From a checkpoint of a small mixture-of-experts model trained on Wikipedia: width 160, 30.4M parameters.
Below are experts of layer 2 (counted from 0) of a mixture-of-experts language model. Rows are named router (the router's row for the expert) and show model dimensions 0-159. Each number is 50 + 12 x the weight over its row's rms, rounded and kept within 0 to 99.
After each expert's rows: "comes after" lists some tokens at least twice as common just before its tokens as in all text. This comes from a sample of Wikipedia text that the model never trained on. Tokens count by the router's weight.

# expert 118
router:43 62 45 39 58 58 45 52 61 40 33 51 41 73 48 30 57 41 57 35 36 36 45 32 41 53 44 38 40 33 58 58 47 37 72 23 55 56 48 46 71 48 56 40 56 34 39 46 65 68 59 70 48 53 66 46 51 68 61 20 37 52 55 28 59 36 58 56 69 65 33 68 42 47 64 59 50 55 51 46 46 45 36 54 65 32 22 43 65 55 44 65 59 54 58 34 36 51 59 58 56 36 40 66 54 48 38 48 68 34 47 34 49 33 34 55 64 72 54 56 58 49 52 52 66 31 55 40 60 45 63 31 60 41 47 57 57 55 53 50 43 54 57 64 41 27 34 43 32 39 59 60 42 30 69 56 29 62 50 32
comes after: "\n", ")\n", "|", "1", "0", "2"

# expert 102
router:28 55 40 49 19 48 55 42 43 28 81 68 37 27 62 41 75 61 37 34 31 43 32 39 37 61 50 41 46 50 51 40 66 47 61 43 57 59 34 47 39 45 54 50 48 53 40 62 56 53 37 51 60 26 46 50 53 43 32 58 27 28 62 39 39 50 75 59 28 45 40 46 51 40 59 73 55 67 68 52 58 54 42 45 71 81 53 44 58 47 56 41 52 54 69 60 54 20 47 43 47 47 52 73 54 72 43 56 66 59 39 55 55 53 41 38 65 41 45 63 56 38 59 40 56 59 66 40 60 39 46 52 68 62 44 62 38 45 54 47 36 62 31 49 43 54 37 47 54 54 68 52 62 46 40 56 55 59 49 58
comes after: " |", "|", ";", ",", ":", " in"

# expert 40
router:42 56 42 58 27 58 30 62 61 41 51 57 52 50 55 53 68 44 52 34 44 30 59 53 62 44 59 41 52 56 38 53 38 44 54 54 68 43 54 53 48 60 49 55 61 61 42 53 69 48 42 73 57 59 39 41 41 59 46 60 42 74 57 42 51 39 48 44 63 41 50 53 73 44 44 75 72 66 50 42 45 68 24 67 49 48 51 42 38 34 76 33 44 60 45 38 63 61 51 36 64 71 31 65 33 60 43 53 40 64 51 53 41 45 23 45 42 38 43 44 40 45 60 39 51 52 65 32 57 37 32 76 56 65 76 61 43 34 60 25 66 38 64 33 52 60 61 50 44 56 42 34 57 68 65 45 40 68 33 47
comes after: " |", " the", " of", "-", ":", "|"

# expert 103
router:57 62 47 67 41 49 38 38 40 65 61 55 33 33 47 23 47 40 49 66 68 28 42 50 44 36 58 71 41 61 57 55 57 56 60 53 50 38 57 46 47 57 40 28 54 57 69 33 27 36 60 56 53 46 43 57 48 69 48 60 62 37 39 58 35 56 29 63 63 51 36 59 59 59 39 46 66 42 59 50 64 66 33 39 56 65 34 42 37 50 71 52 54 55 46 72 65 39 54 40 68 46 69 53 47 62 38 44 37 52 58 81 39 48 61 58 52 34 59 50 53 58 64 68 62 51 65 70 52 64 33 31 56 53 45 38 50 53 38 69 30 33 37 41 67 36 66 57 54 50 37 61 49 36 47 45 64 44 34 21
comes after: " ", ".", "201", "–", "200", "202"

# expert 9
router:55 64 51 54 46 57 59 61 50 31 53 26 39 55 53 33 43 47 67 47 52 36 56 36 52 53 52 58 27 77 25 51 31 50 60 39 37 53 50 57 54 40 35 61 41 78 57 52 64 56 44 59 61 36 52 27 34 57 54 41 52 50 45 64 42 61 42 80 66 62 47 55 79 57 60 51 50 38 47 57 52 45 27 49 43 44 38 46 68 69 63 64 54 56 50 54 59 50 61 65 74 45 55 45 42 62 48 43 48 61 45 59 45 49 66 30 53 61 39 64 57 60 36 53 64 40 59 62 39 56 50 29 57 57 48 27 24 62 40 51 26 70 22 44 45 48 67 28 50 47 23 63 46 43 53 47 64 59 40 53
comes after: " ", "–", "201", "200", "202", "199"

# expert 58
router:63 55 60 55 44 55 64 62 59 42 58 58 51 38 60 54 66 73 62 34 38 23 59 33 60 40 56 41 52 45 59 47 62 58 76 56 53 30 53 45 65 39 53 43 53 41 64 40 67 45 51 39 42 60 46 52 64 19 59 54 55 49 58 36 39 61 46 50 67 56 63 42 60 42 38 59 55 59 65 08 50 64 68 49 51 28 34 44 47 53 47 54 52 52 56 67 45 40 57 64 70 57 35 72 49 35 61 38 52 60 50 33 63 46 38 38 52 69 55 44 63 55 24 41 41 48 55 56 37 27 41 27 47 50 57 56 32 54 53 42 54 16 74 55 54 47 43 53 33 32 40 67 51 64 44 57 40 53 59 60
comes after: " |\n", "\n", ")\n", ".\n", ".\n\n", "1"

# expert 123
router:65 57 56 61 62 50 49 43 58 47 74 33 39 67 58 38 41 56 73 56 42 27 72 66 47 60 46 58 52 74 40 39 34 51 45 50 45 55 43 48 55 47 51 40 31 64 57 58 87 50 55 40 59 51 43 28 29 61 38 47 36 37 64 66 45 48 38 75 69 54 38 58 64 47 66 48 59 37 67 41 34 61 31 44 56 45 43 49 47 57 53 49 39 59 50 54 76 50 55 59 71 37 60 45 40 44 49 46 56 66 52 53 31 63 57 29 59 39 68 55 63 62 42 56 59 27 59 71 39 46 35 41 62 43 54 21 51 48 43 53 33 52 28 47 56 53 35 44 46 25 48 57 32 57 44 45 57 66 55 53
comes after: " ", "–", "201", "200", "202", "199"

# expert 17
router:49 61 60 42 46 63 56 64 38 44 86 41 54 53 33 43 52 62 60 48 40 35 69 47 51 55 59 62 40 68 31 43 49 56 64 44 15 60 53 39 52 36 50 45 43 66 64 61 69 47 46 51 62 52 40 38 34 57 63 33 36 51 38 70 41 34 44 74 63 70 33 41 79 43 65 42 39 53 47 53 40 57 34 60 48 28 42 57 39 44 65 65 42 58 54 52 47 67 50 55 62 36 47 34 39 44 39 50 45 63 36 67 39 47 56 33 52 47 61 55 55 60 45 57 67 40 67 69 57 61 40 40 68 50 43 14 43 72 51 49 31 73 31 40 47 47 42 54 62 53 44 59 50 38 51 52 56 68 50 50
comes after: " ", "–", "201", "200", "202", "E"

# expert 91
router:50 72 44 62 50 51 64 53 64 49 65 55 67 76 73 60 65 66 55 37 41 62 28 53 50 36 43 49 65 50 48 38 53 61 54 56 46 44 35 33 62 61 58 72 49 51 26 31 26 56 54 64 68 40 44 42 49 56 61 55 49 29 38 32 40 38 73 50 38 39 62 36 44 52 42 64 52 67 34 33 45 61 38 56 48 51 51 49 59 46 30 65 35 57 50 43 40 38 63 43 45 33 54 52 47 50 59 29 66 58 31 66 50 45 38 34 45 66 30 44 36 30 41 61 62 38 44 44 67 66 35 38 79 52 46 50 48 50 37 67 70 39 63 63 60 43 38 37 50 46 65 56 65 55 52 36 37 58 43 35
comes after: " |", "\n", ")\n", ";", "|", ".\n"

# expert 42
router:37 42 44 43 53 49 61 24 53 54 39 36 44 29 52 58 61 35 32 52 55 61 57 66 56 44 37 63 56 34 54 63 45 48 58 40 62 45 30 37 61 54 42 38 63 29 69 35 64 48 75 64 44 30 45 55 24 57 31 50 40 34 59 72 39 60 31 30 69 30 60 40 54 43 48 61 51 48 51 43 59 56 41 57 46 43 53 36 34 49 66 46 41 47 50 37 36 45 53 60 32 41 61 42 42 46 38 30 52 50 57 47 48 47 35 49 35 29 45 21 59 30 70 32 47 58 26 45 60 23 43 36 61 73 47 58 49 41 67 41 53 56 59 45 59 60 53 64 34 49 43 39 45 47 49 65 38 27 45 58
comes after: " the", " (", " |", "-", "==", ":"

# expert 64
router:45 60 35 41 40 38 46 48 42 50 54 51 63 63 56 57 52 50 46 38 49 37 63 53 40 32 71 65 41 59 38 43 41 52 55 66 51 65 48 48 42 14 44 52 62 70 46 48 57 62 67 45 59 45 51 76 44 35 46 46 63 56 56 53 46 61 46 67 63 62 30 66 53 35 33 32 57 43 48 70 39 28 56 58 54 74 48 53 53 38 30 53 67 57 49 36 41 78 38 47 50 67 35 64 69 67 51 62 45 51 51 39 49 72 62 43 30 57 63 56 40 48 54 26 42 45 57 75 52 62 61 53 53 56 44 40 65 63 42 82 71 36 30 37 53 40 61 60 50 38 35 71 62 53 41 36 50 57 60 52
comes after: " |\n", "0", ")", "1", ".\n\n", "2"

# expert 32
router:38 44 57 51 68 56 56 41 40 88 42 53 63 60 47 54 59 67 55 37 48 61 55 38 59 47 58 45 57 51 40 33 42 58 51 70 40 66 56 46 57 42 43 72 61 39 45 62 48 57 40 68 23 35 32 61 52 51 38 70 32 54 50 62 54 53 50 42 50 56 50 35 60 76 57 68 46 60 65 52 50 46 37 61 46 64 33 45 44 60 42 52 53 58 34 63 63 62 40 65 55 72 46 23 60 53 73 22 53 44 57 56 49 53 36 55 53 81 29 49 50 44 33 56 33 71 52 36 61 33 68 49 53 58 45 45 31 33 50 57 55 50 53 64 34 53 56 49 46 71 45 36 60 55 28 58 45 55 69 67
comes after: " the", ",", " and", "-", " of", " a"

# expert 16
router:59 44 58 65 58 44 48 64 51 44 36 42 66 53 61 73 66 28 55 67 59 68 39 72 50 61 57 39 26 44 59 54 56 48 46 63 56 47 45 36 50 58 70 30 35 24 41 46 37 70 50 40 34 61 54 60 50 55 70 38 48 30 56 60 67 25 35 62 28 71 38 53 53 45 53 46 58 58 56 57 67 27 42 44 26 37 45 55 54 45 59 61 39 56 64 28 43 42 32 50 50 56 43 54 34 55 63 62 29 62 53 73 41 50 48 58 41 40 43 61 51 53 40 37 51 58 24 58 66 61 50 46 41 49 38 56 59 56 69 59 74 48 56 48 50 42 41 72 68 49 53 42 73 60 45 35 31 57 46 49
comes after: ",", ")", "),", " as", " is", " It"

# expert 63
router:42 21 56 47 21 48 49 51 39 53 77 65 48 41 65 54 69 44 39 28 39 56 42 47 65 25 57 50 46 42 41 34 51 34 57 60 60 51 61 44 35 45 51 60 56 36 27 42 46 25 39 48 54 27 50 57 42 32 34 55 32 55 70 48 50 44 53 52 36 38 44 47 73 41 70 57 29 54 55 53 35 31 61 57 47 59 35 58 28 46 38 57 49 50 64 57 62 57 34 29 26 68 62 68 40 54 32 54 29 56 58 43 49 39 50 50 56 34 49 59 41 69 43 33 63 47 51 45 33 29 50 45 61 66 52 44 44 38 52 58 43 52 64 50 37 57 64 29 58 52 58 55 42 48 51 51 31 58 21 56
comes after: " |", "|", ";", " /", ":", " in"

# expert 89
router:54 35 58 60 54 63 63 34 53 54 55 29 47 39 19 47 34 40 60 41 35 32 42 54 31 25 46 57 28 47 51 54 49 59 36 46 54 30 40 57 58 49 45 56 59 48 49 58 74 59 71 44 49 53 49 35 48 53 46 37 42 59 69 39 52 51 61 45 68 52 34 53 61 54 54 46 68 42 65 39 43 64 50 41 39 52 41 56 37 55 43 22 36 66 43 57 39 43 59 29 78 39 37 42 43 67 53 51 60 20 36 34 62 64 48 19 53 50 39 62 46 54 36 42 65 61 52 42 58 38 42 54 51 62 42 58 41 34 60 39 50 62 34 55 68 57 49 43 38 22 64 63 42 48 75 41 68 54 36 56
comes after: " of", " in", " and", " for", ".\n\n", " with"

# expert 122
router:38 57 68 57 34 57 41 42 50 48 52 59 54 45 53 39 45 29 36 44 34 45 46 48 45 24 45 48 64 56 32 47 59 31 56 65 71 71 46 41 62 61 62 55 73 45 25 60 39 51 56 72 56 60 37 44 29 59 50 32 38 70 53 38 46 58 44 40 65 70 46 55 40 37 62 71 59 63 54 44 61 61 30 69 62 41 55 47 41 45 49 58 75 60 50 49 57 43 54 59 38 38 53 71 34 52 46 31 58 45 65 36 46 58 34 50 27 39 49 54 56 49 37 61 67 68 58 61 55 60 60 61 38 58 58 54 43 71 63 38 53 73 63 37 43 39 44 70 43 63 38 47 60 71 42 65 28 67 39 39
comes after: " |", ";", ",", ":", "|", " -"

# expert 127
router:60 31 33 49 70 54 59 42 43 42 41 37 48 63 49 39 65 76 49 62 39 34 54 36 40 53 69 56 40 47 49 63 38 46 64 63 51 74 62 56 40 41 67 65 68 59 57 41 44 62 45 37 52 46 51 59 42 47 41 16 56 64 57 30 47 60 46 55 55 51 48 63 64 47 55 41 57 30 49 57 55 40 67 18 45 47 62 49 54 40 53 51 71 58 62 64 57 41 56 45 67 37 55 71 51 42 48 59 51 64 54 49 45 49 55 45 56 37 45 60 64 48 61 27 34 48 43 24 52 55 24 51 36 41 48 27 60 53 59 46 64 40 62 57 60 70 63 51 55 70 55 75 51 15 30 37 41 53 37 40
comes after: " |\n", ",", ".", "s", " where", " that"

# expert 37
router:47 45 37 61 39 36 33 35 60 29 44 21 48 44 62 42 48 42 47 42 52 35 45 49 44 54 25 49 30 32 61 71 59 54 46 50 50 42 38 47 49 53 42 44 46 58 60 53 62 73 47 39 58 61 56 67 43 53 27 41 42 29 18 27 43 49 56 52 26 55 54 61 50 29 54 35 41 55 63 20 51 32 37 43 51 58 47 55 55 41 56 57 41 38 54 48 44 39 36 61 78 49 61 60 66 41 68 50 55 56 55 68 48 40 47 64 63 29 62 43 52 51 27 51 31 35 47 42 46 44 49 25 52 64 68 48 71 49 38 42 61 33 57 53 52 58 56 65 26 35 62 41 46 38 36 33 45 48 33 45
comes after: "\n", ")\n", "|", "==", " |\n", ".\n\n"

# expert 116
router:67 64 38 59 46 38 50 44 45 42 62 54 43 45 51 34 36 39 38 66 63 38 50 58 66 39 50 48 43 66 28 59 56 34 64 31 49 50 46 56 68 44 43 34 26 43 58 49 67 26 42 57 51 46 36 54 20 57 73 44 67 46 33 58 31 44 25 81 59 53 55 49 67 60 43 50 64 57 57 56 48 57 31 51 49 63 38 45 36 48 61 48 57 54 46 53 41 39 54 47 76 52 56 60 39 70 33 54 68 54 41 61 32 35 42 53 55 31 51 54 42 72 53 69 56 45 65 69 62 59 44 43 75 33 35 40 65 55 38 58 33 38 28 39 60 48 44 48 38 59 34 39 56 37 53 46 65 61 36 43
comes after: " ", "201", "–", "200", "202", "."

# expert 59
router:18 30 36 39 33 61 60 39 49 34 59 18 54 43 58 56 27 45 54 37 45 33 57 37 47 42 61 54 60 40 43 55 44 55 39 51 57 30 42 69 59 47 77 66 51 56 37 43 53 54 39 70 53 27 53 44 31 46 75 38 36 66 44 47 52 25 40 61 46 68 34 53 27 47 54 46 64 85 61 54 41 59 64 40 45 49 34 58 36 55 45 75 65 44 46 46 53 34 63 62 50 62 56 51 51 67 40 65 49 66 32 40 33 47 54 44 58 48 50 55 46 66 47 57 51 52 47 65 49 66 47 37 57 46 55 63 41 51 54 61 74 57 48 56 52 54 37 44 49 56 31 64 50 53 48 23 46 39 45 65
comes after: " of", " |\n", " in", " to", " for", " with"

# expert 11
router:53 60 65 72 47 67 48 60 38 65 71 53 37 44 46 45 35 54 67 42 43 30 72 41 48 52 48 45 39 57 43 47 51 47 71 49 45 51 49 69 73 48 62 39 64 57 45 69 48 40 44 41 45 44 73 38 54 58 49 52 59 39 47 66 50 48 38 46 43 57 35 37 78 46 36 63 62 37 68 41 46 47 37 67 47 24 55 49 52 44 65 43 63 57 50 40 49 64 49 73 80 47 51 66 43 58 39 32 41 50 33 56 56 51 56 35 67 40 53 64 45 67 48 67 71 47 72 62 28 55 33 43 67 49 34 39 46 42 53 54 37 55 51 40 62 37 46 32 29 32 64 51 56 42 70 36 56 66 65 25
comes after: " ", "–", "201", "200", "202", "199"

# expert 48
router:51 51 63 55 43 41 47 62 60 24 55 59 57 48 24 53 28 46 63 49 41 39 69 40 66 30 62 60 55 57 31 42 33 56 65 23 52 53 54 56 49 48 56 67 52 51 51 60 42 48 45 44 49 53 61 48 41 43 44 25 50 61 26 33 31 53 51 17 62 68 31 55 53 57 43 59 40 55 64 41 41 60 39 48 63 50 52 55 39 44 65 49 72 68 71 52 37 32 55 37 35 39 53 64 34 62 60 36 42 67 31 40 46 64 50 45 33 61 56 70 78 54 41 61 57 38 66 69 49 44 58 42 36 68 44 60 56 52 60 49 46 70 50 53 60 50 35 43 34 53 31 63 25 40 57 58 45 52 58 34
comes after: " |", ";", "|", ".\n\n", "201", "–"

# expert 6
router:64 64 44 27 72 27 68 39 35 40 46 56 46 61 44 48 57 71 53 49 37 70 73 44 60 52 39 71 70 53 38 41 40 33 48 59 41 47 55 58 32 55 36 57 65 46 47 40 69 29 31 49 67 57 58 57 55 52 29 42 74 60 54 43 40 56 50 71 58 39 61 46 47 62 40 52 63 45 53 66 71 59 44 51 57 46 72 31 30 40 42 60 50 63 45 67 51 53 52 40 29 54 55 37 63 30 39 66 52 41 36 56 49 40 42 53 68 40 43 37 43 42 53 41 42 69 62 63 58 71 57 58 51 43 39 46 55 58 35 46 57 44 27 55 59 42 51 46 58 51 51 66 21 45 35 49 74 49 55 25
comes after: " the", " his", " The", " this", " United", "'s"

# expert 65
router:45 44 35 57 42 35 52 37 56 36 58 36 38 42 69 66 61 39 44 31 62 65 44 60 49 62 40 68 38 41 55 47 57 56 45 58 59 24 52 47 40 51 35 59 59 45 61 40 57 40 52 30 54 33 42 65 32 42 52 64 49 48 50 45 52 41 61 33 37 55 66 65 70 39 64 50 47 45 33 54 51 40 66 27 40 77 44 43 46 38 40 45 39 43 35 62 65 70 31 29 33 54 74 68 53 53 54 31 36 58 53 71 61 33 49 44 34 61 31 22 54 46 42 53 45 39 62 40 37 42 56 46 43 59 58 44 45 45 29 40 47 26 62 59 50 56 73 38 56 32 49 59 36 71 46 48 37 40 37 70
comes after: " |", "|", ";", " /", ":", " in"

# expert 83
router:31 47 40 57 65 73 51 48 31 72 73 35 55 49 65 32 35 32 43 52 27 66 54 50 39 41 47 60 66 47 58 45 44 45 56 46 50 52 41 73 56 65 66 22 38 63 60 59 42 53 53 73 38 43 44 43 74 66 53 61 64 36 46 46 49 28 50 46 58 56 45 61 63 60 41 38 48 50 72 42 53 59 45 66 71 58 71 49 63 38 65 58 50 50 35 48 51 32 56 53 38 52 50 59 36 60 24 45 50 52 62 62 34 57 58 50 56 69 32 52 41 63 57 64 60 57 49 75 47 47 39 53 47 79 58 61 46 42 73 65 31 62 37 56 57 41 29 59 46 49 46 76 44 46 42 37 40 58 42 42
comes after: " ", " (", "–", ":", "′", "°"

# expert 90
router:62 55 50 67 46 74 43 60 27 52 63 57 45 45 40 45 48 42 60 61 44 58 55 68 55 60 45 64 50 61 29 53 40 53 54 66 59 46 57 54 59 44 54 29 46 60 71 43 42 45 47 82 50 45 39 43 55 67 41 52 75 42 36 44 35 26 39 37 53 63 35 42 59 63 47 48 51 49 66 33 57 67 33 47 63 34 52 38 65 54 70 43 62 58 52 62 48 42 48 60 48 40 66 67 35 71 29 42 52 65 45 61 25 56 60 48 62 40 50 41 27 41 45 60 59 55 71 63 53 72 57 53 36 62 57 52 29 38 56 53 28 60 54 40 73 48 42 28 37 43 45 53 78 26 62 50 52 44 44 36
comes after: " ", "–", ".", " (", "201", "200"

# expert 92
router:40 57 24 52 51 54 40 26 57 46 43 45 53 55 51 60 42 50 57 49 50 49 53 62 53 53 39 66 74 35 46 66 67 65 70 70 51 36 59 48 35 58 53 72 38 33 43 51 49 58 37 66 61 32 67 55 30 30 43 52 43 34 67 40 45 40 62 70 67 44 67 66 53 41 43 48 68 58 67 72 41 50 43 30 63 78 56 34 60 55 44 38 36 54 57 65 60 71 32 32 45 45 39 63 60 43 47 56 62 38 32 44 57 55 39 49 42 50 40 63 68 38 57 43 56 52 62 49 60 39 46 43 62 56 40 44 54 43 37 55 54 37 41 32 66 57 70 37 58 29 41 61 40 50 62 29 27 41 33 63
comes after: "\n", ")\n", ".\n", ":", " in", " on"

# expert 114
router:65 67 46 48 35 62 42 55 35 31 58 77 46 48 51 39 47 35 46 53 46 53 54 42 48 63 23 63 50 50 44 37 55 44 72 47 64 29 47 49 64 35 59 28 44 52 50 55 29 44 42 66 61 38 42 46 67 69 25 45 56 66 36 59 46 47 60 34 36 72 43 38 43 60 41 64 52 70 61 58 56 68 44 57 63 51 44 40 63 53 61 43 64 60 68 64 61 47 56 39 26 34 40 69 48 67 48 44 56 61 47 57 59 73 42 50 62 41 59 68 41 59 62 64 70 57 68 62 64 55 66 52 53 62 29 68 47 42 66 60 40 59 46 49 58 26 41 71 46 41 30 51 70 61 66 57 58 61 45 55
comes after: " ", " (", ".", "–", "0", " −"

# expert 20
router:56 49 46 59 50 52 28 46 53 52 58 53 56 28 35 40 43 46 42 42 84 46 46 49 31 72 55 57 62 54 57 28 51 55 57 48 64 46 51 40 45 55 28 60 30 58 63 29 39 56 39 72 80 45 66 49 51 35 36 47 40 55 55 38 19 45 52 33 55 37 37 62 38 52 52 50 60 46 53 41 58 42 46 35 54 42 56 51 56 45 65 54 61 68 70 55 48 46 44 28 64 52 39 66 46 62 53 40 60 60 59 36 67 46 72 48 57 35 54 67 46 50 71 33 37 36 63 43 29 57 57 75 51 51 47 66 58 47 70 74 66 41 45 62 50 41 47 74 38 38 72 56 46 54 71 57 56 31 47 57
comes after: ".", ".\n\n", " of", " |\n", " in", " and"

# expert 7
router:55 37 49 39 57 43 22 61 36 70 34 49 61 31 63 33 36 42 52 50 31 38 45 43 51 45 36 55 74 41 41 59 61 24 36 51 52 60 67 51 49 54 71 39 70 45 44 38 24 40 65 68 44 27 76 60 43 65 57 74 32 45 48 52 56 44 46 33 47 49 68 52 47 38 62 35 46 45 53 31 51 69 65 42 58 52 40 37 48 37 39 53 49 40 40 59 75 57 66 56 36 39 57 40 66 53 38 34 56 34 46 56 47 60 56 40 52 59 42 41 32 62 45 49 62 53 34 45 45 50 55 49 26 40 55 61 57 53 48 64 47 53 72 33 48 31 38 57 47 50 38 28 62 75 51 54 72 45 53 48
comes after: " to", " was", " |", " is", " a", " were"

# expert 2
router:43 35 50 53 54 68 52 32 60 72 38 52 66 61 37 61 66 58 45 36 52 41 40 65 50 58 35 46 60 61 56 56 41 54 42 46 72 55 38 32 69 48 64 43 77 50 41 60 55 54 33 67 58 34 20 32 55 56 39 50 30 43 57 73 56 23 44 34 43 45 54 69 55 67 39 62 51 47 60 66 46 52 45 53 50 68 37 36 45 40 44 39 67 66 39 39 56 50 39 65 41 52 49 49 54 65 47 24 66 19 45 73 46 42 43 40 56 49 42 41 61 69 35 39 57 45 57 32 56 42 36 43 41 56 44 52 29 46 65 41 67 62 42 61 32 64 41 61 45 52 26 56 63 51 52 55 40 46 64 36
comes after: " (", " \"", " |", "-", " the", ":"

# expert 124
router:35 61 51 63 47 65 61 41 58 53 51 49 40 60 57 55 31 34 40 35 53 52 50 36 63 37 54 50 27 52 59 24 80 42 51 48 49 63 54 63 46 53 46 83 51 59 60 57 44 53 25 59 64 50 37 48 62 29 40 51 36 40 52 30 48 31 66 62 24 58 40 59 69 36 53 45 57 69 60 44 65 52 49 46 54 35 55 35 41 45 53 21 50 53 54 42 52 36 57 42 33 61 62 66 69 39 60 38 67 45 69 51 59 30 34 50 64 44 65 66 43 31 54 27 47 48 42 44 53 38 72 65 57 72 36 54 47 45 28 61 49 48 46 60 26 46 48 48 59 51 49 37 68 50 55 64 54 63 41 40
comes after: " |", "\n", "|", ")\n", ";", ".\n"

# expert 38
router:52 64 64 79 55 49 58 47 38 46 55 52 36 50 65 29 59 33 54 54 55 31 69 44 27 40 43 28 53 35 65 70 63 58 58 45 73 46 53 31 63 30 72 38 65 44 28 66 36 43 58 53 40 41 58 58 25 61 58 58 43 60 41 52 49 45 60 40 63 58 36 47 62 37 33 56 53 47 47 32 54 44 34 68 56 44 50 51 59 59 55 53 56 40 40 38 45 43 63 40 46 43 57 66 59 55 41 30 31 59 55 50 48 49 30 42 48 78 55 48 29 46 38 55 75 30 66 59 35 47 37 39 40 62 65 61 45 58 42 37 49 45 52 52 57 26 41 42 50 35 40 61 44 54 38 47 37 46 15 40
comes after: " ", "\n", " (", "1", "2", "3"

# expert 85
router:32 43 49 54 54 55 50 51 33 61 33 61 43 36 55 30 27 67 37 37 31 57 63 63 65 33 45 44 55 66 52 59 36 39 55 54 66 67 58 60 72 46 41 54 72 59 55 44 61 44 32 74 70 48 39 65 38 52 61 47 43 42 62 43 50 56 30 57 43 73 41 64 49 42 37 62 58 58 54 42 60 53 39 34 52 71 40 70 38 47 52 44 29 55 60 38 65 43 34 30 44 65 47 56 70 67 44 51 43 68 30 53 60 57 40 65 46 68 52 49 31 40 51 34 57 63 33 26 44 47 17 30 52 51 53 60 64 55 43 36 57 52 37 60 28 38 50 38 54 48 62 58 34 53 53 53 56 42 45 47
comes after: " in", " the", " of", " to", " was", " is"

# expert 82
router:60 33 48 60 62 45 78 20 53 46 51 68 40 44 59 47 55 53 41 45 58 40 67 50 55 35 45 51 53 59 55 64 29 41 64 57 25 54 67 51 55 68 36 60 64 54 33 63 63 50 59 43 53 58 34 38 52 43 38 54 78 59 45 41 50 53 52 67 33 38 58 53 55 50 36 56 58 53 47 52 36 23 61 58 65 70 58 26 46 48 34 60 65 59 59 54 52 38 55 47 30 56 56 41 50 18 35 55 54 33 49 66 36 41 39 51 53 37 62 42 65 57 57 50 43 62 64 45 55 55 64 39 68 42 59 48 55 51 44 55 37 26 32 60 67 69 70 39 53 45 70 55 19 44 27 60 42 62 47 42
comes after: " the", " The", " his", "The", "'s", " a"

# expert 13
router:31 45 32 49 32 36 44 22 54 48 55 48 39 39 74 63 64 44 42 41 55 41 56 61 49 39 54 63 54 42 64 53 70 45 48 59 59 45 48 49 30 50 55 68 49 24 52 54 53 58 49 43 72 40 47 80 31 28 52 62 48 43 65 57 43 49 64 45 39 53 79 59 43 35 65 57 67 59 43 72 47 44 58 44 56 80 69 44 47 53 49 37 39 35 39 66 44 65 41 39 47 57 65 68 57 47 57 53 42 53 63 74 48 47 56 59 45 68 55 35 47 39 64 39 53 49 59 61 61 23 57 58 52 63 64 53 54 43 39 47 54 57 47 52 57 42 58 32 66 30 28 64 38 60 63 19 41 39 45 66
comes after: " |", "|", "-", ":", " /", ";"

# expert 30
router:28 45 51 40 42 58 44 44 41 50 65 54 46 27 66 50 68 56 69 41 48 64 40 62 50 26 35 46 61 34 86 70 61 45 54 51 41 32 53 62 42 36 50 51 39 41 40 54 46 58 40 39 42 37 40 50 27 66 22 32 44 66 71 47 56 54 48 31 38 42 64 66 57 52 41 76 56 60 59 36 34 64 34 34 64 50 56 29 54 49 49 50 69 49 51 51 46 44 38 45 38 63 39 44 38 51 27 47 54 25 65 51 69 50 35 55 57 64 38 65 52 68 55 39 59 63 63 35 53 44 27 42 41 50 56 58 51 37 65 55 69 58 44 52 42 57 43 45 47 66 48 51 70 48 40 57 53 42 75 40
comes after: "-", " the", " |", ".", " (", ":"

# expert 50
router:52 62 37 36 39 56 60 53 50 68 39 60 56 42 69 71 48 65 45 56 69 58 73 45 22 53 69 42 51 43 47 50 46 57 16 63 55 49 58 47 64 56 67 65 64 57 55 51 46 36 37 77 55 37 47 64 46 49 55 55 61 48 58 55 75 52 47 58 65 48 21 60 30 47 36 28 58 53 43 71 61 47 63 44 45 66 58 46 48 38 31 45 55 42 53 37 44 41 41 42 74 76 42 59 46 74 44 62 46 40 48 39 55 58 63 48 51 35 57 57 51 38 64 54 60 39 61 63 46 48 46 51 46 40 72 46 58 74 64 71 67 43 39 60 38 39 64 64 54 39 38 61 64 62 31 48 65 59 68 57
comes after: " of", "0", ")", " in", ".", "1"

# expert 43
router:31 27 60 54 47 50 57 41 53 52 35 48 28 26 53 58 59 57 35 32 39 41 67 75 38 60 44 66 54 65 32 44 71 34 53 69 58 57 49 37 45 56 54 69 42 41 65 55 62 53 49 63 70 37 75 52 41 46 61 49 54 43 61 48 61 51 54 57 59 44 23 53 53 31 67 42 48 28 57 50 42 61 51 44 51 43 29 71 49 63 30 60 40 73 47 66 59 57 55 52 61 56 46 41 64 38 69 38 40 56 57 42 55 58 57 42 33 49 57 60 84 39 33 43 55 44 43 45 37 81 65 48 36 60 43 53 55 59 31 70 69 44 56 35 47 43 54 49 44 50 53 34 57 38 32 52 62 50 39 64
comes after: " of", ".\n\n", " in", " for", " to", " and"